Weights of a small mixture-of-experts language model, trained from scratch on English Wikipedia: 65.8M parameters, a softmax router.
Below are experts of layer 7 (counted from 0) of a mixture-of-experts language model. Rows are named router (the router's row for the expert), gate (a neuron's input weights, with its number), up (a neuron's input weights, with its number) and show model dimensions 32-63. Each number is 200 + 40 x the weight over its row's rms, rounded and kept within 0 to 999.
After each expert's rows: "comes after" lists some tokens at least twice as common just before its tokens as in all text. This comes from a sample of Wikipedia text that the model never trained on. Tokens count by the router's weight.

# expert 25
router,217,258,186,172,212,66,173,254,144,174,246,301,208,209,261,199,265,246,181,191,223,182,208,188,156,191,224,170,230,113,217,172
gate0,114,249,265,142,195,148,220,228,193,285,187,282,171,210,178,200,178,213,200,264,197,61,155,164,172,259,215,195,184,259,112,199
up0,240,156,208,217,215,234,146,213,201,265,215,132,182,181,216,220,205,315,200,130,178,170,145,290,271,198,191,228,234,148,217,225
comes after: "°", "′", "″", "N", "W", ":"

# expert 14
router,184,230,239,255,234,180,178,215,213,188,236,217,184,233,211,175,209,251,194,239,219,165,222,184,130,266,191,154,256,168,228,155
gate0,237,225,189,147,215,225,191,188,158,285,207,185,296,270,215,96,261,196,212,193,243,242,209,275,175,155,163,177,230,202,199,224
up0,262,177,155,210,186,231,212,164,202,147,207,179,165,157,222,168,226,206,187,262,217,210,199,172,166,232,208,174,240,218,244,186
comes after: " in", " at", " of", " on", " during", " from"

# expert 17
router,212,243,187,178,257,190,187,185,124,168,231,198,151,268,262,190,221,218,179,221,182,130,237,208,134,273,184,165,251,195,249,205
gate0,200,226,217,174,220,222,240,198,99,205,176,201,167,187,214,202,237,218,215,203,193,250,206,165,182,210,195,219,226,162,182,66
up0,114,187,191,243,126,135,225,175,208,220,212,188,233,141,235,195,116,134,110,155,182,189,194,203,145,124,213,237,166,197,199,180
comes after: " the", " The", " his", "'s", " a", "The"

# expert 42
router,153,163,242,256,204,131,198,220,147,156,218,245,160,228,259,156,207,265,191,239,258,187,207,224,196,252,206,187,238,196,279,163
gate0,155,169,278,258,181,201,191,207,177,185,268,195,137,172,220,162,253,169,222,253,209,183,252,242,228,166,220,191,158,223,243,184
up0,257,140,189,196,196,208,209,248,202,244,191,247,252,163,203,215,209,205,208,252,204,224,210,268,183,275,137,227,148,208,166,206
comes after: " ", ")", "%", " 0", "3", " —"

# expert 35
router,151,245,239,233,277,106,165,235,186,125,240,299,232,254,226,188,304,245,205,202,240,173,263,150,145,249,199,153,253,172,205,123
gate0,259,159,240,203,198,205,268,244,144,186,235,203,280,249,172,191,275,217,264,160,146,236,259,113,236,250,253,259,225,178,245,197
up0,171,234,208,213,154,231,207,184,173,191,232,182,219,291,181,192,195,118,222,200,146,202,223,248,138,186,236,136,196,222,171,225
comes after: " |", ".", ":", " (", " $", " 1"

# expert 44
router,179,257,231,212,252,174,189,202,146,199,174,216,203,215,225,197,270,242,210,260,251,147,250,232,151,229,180,135,212,189,249,157
gate0,222,119,179,239,186,205,246,179,138,219,208,196,195,177,223,189,197,143,220,235,101,263,122,164,146,255,174,242,244,238,299,196
up0,206,260,156,132,241,247,202,205,221,216,221,207,232,190,229,180,194,116,198,123,213,153,225,156,239,274,257,244,171,229,251,241
comes after: " a", " the", " as", " of", " with", " in"

# expert 60
router,192,211,278,241,268,143,189,280,182,160,292,217,217,240,252,152,250,257,211,194,221,179,231,158,160,252,159,181,240,171,245,169
gate0,187,181,242,116,221,203,158,256,162,198,135,131,214,250,193,260,137,247,181,183,152,251,211,201,251,200,201,222,134,209,183,204
up0,169,144,187,220,208,202,198,149,208,185,115,239,196,254,181,218,166,168,284,147,238,219,168,209,185,167,193,168,235,202,188,149
comes after: "|", " |", "–", " (", " in", ":"

# expert 43
router,198,232,238,213,215,190,212,245,132,178,306,248,184,251,275,123,228,237,200,226,290,181,244,184,168,228,177,205,206,158,255,201
gate0,300,105,142,172,160,254,174,204,180,201,189,245,119,222,270,196,167,230,173,177,196,171,206,219,216,202,225,224,224,75,150,185
up0,145,229,172,274,114,190,162,194,214,247,164,233,237,247,246,223,147,176,161,231,231,183,207,173,229,241,246,207,229,174,154,193
comes after: "\n", ".", " |", "==", " =", " =="

# expert 49
router,168,167,259,240,267,109,139,215,183,157,271,262,180,238,217,170,258,188,144,184,226,151,189,187,162,231,229,194,196,205,206,172
gate0,134,195,270,217,179,207,222,199,213,227,211,250,228,256,293,151,271,205,184,188,245,264,293,170,233,222,199,175,171,287,98,205
up0,161,194,196,260,201,188,134,257,221,149,159,204,196,227,202,182,166,227,221,206,148,230,218,208,150,241,228,157,195,156,190,289
comes after: " |", " 0", " ", " 1", ")", "%"

# expert 41
router,175,207,209,202,250,158,195,213,147,190,221,224,189,246,236,156,281,260,140,172,229,130,215,235,148,260,159,193,220,198,232,178
gate0,164,213,233,130,234,214,196,136,181,214,206,218,183,173,267,254,182,201,201,208,274,222,195,258,234,177,192,254,209,254,172,223
up0,204,129,161,240,197,205,192,192,141,214,164,196,234,174,236,193,243,225,247,202,154,140,198,223,204,228,208,198,205,217,226,214
comes after: " the", " a", " The", "'s", "The", " this"

# expert 36
router,179,200,250,246,260,109,264,245,160,176,222,238,221,176,293,167,239,240,162,233,221,123,197,199,173,255,195,193,242,204,253,205
gate0,207,223,171,258,199,189,207,177,236,178,193,254,233,133,175,153,183,235,181,251,206,178,209,214,221,215,215,261,227,147,206,209
up0,202,186,196,184,182,192,205,191,227,224,269,181,180,195,159,222,180,254,262,220,163,226,254,236,200,245,227,250,161,194,241,172
comes after: " |", " ", " 0", ";", "–", " 1"

# expert 3
router,209,197,241,217,216,121,195,242,151,167,329,232,160,219,244,134,199,240,128,221,202,184,221,200,149,169,227,201,181,196,172,164
gate0,213,290,193,216,220,236,171,155,121,180,121,189,172,196,173,210,194,206,196,279,220,242,201,213,211,146,250,264,202,200,240,252
up0,196,230,216,186,217,209,186,194,295,248,231,186,199,178,242,238,206,224,235,218,224,260,222,221,211,192,253,142,262,121,134,171
comes after: ")", "–", "-", ":", " January", " June"

# expert 26
router,212,214,220,223,218,90,220,264,190,223,305,224,162,201,229,172,239,256,175,212,231,141,236,191,229,195,187,190,178,158,178,136
gate0,164,209,195,196,232,159,262,194,253,151,244,146,222,181,217,207,159,161,206,322,256,249,129,253,214,211,280,176,215,230,162,259
up0,161,238,246,181,250,144,230,192,218,197,151,288,197,137,274,259,193,192,201,222,235,205,199,191,269,234,192,201,174,210,201,208
comes after: " (", "–", "born", "(", "age", "aged"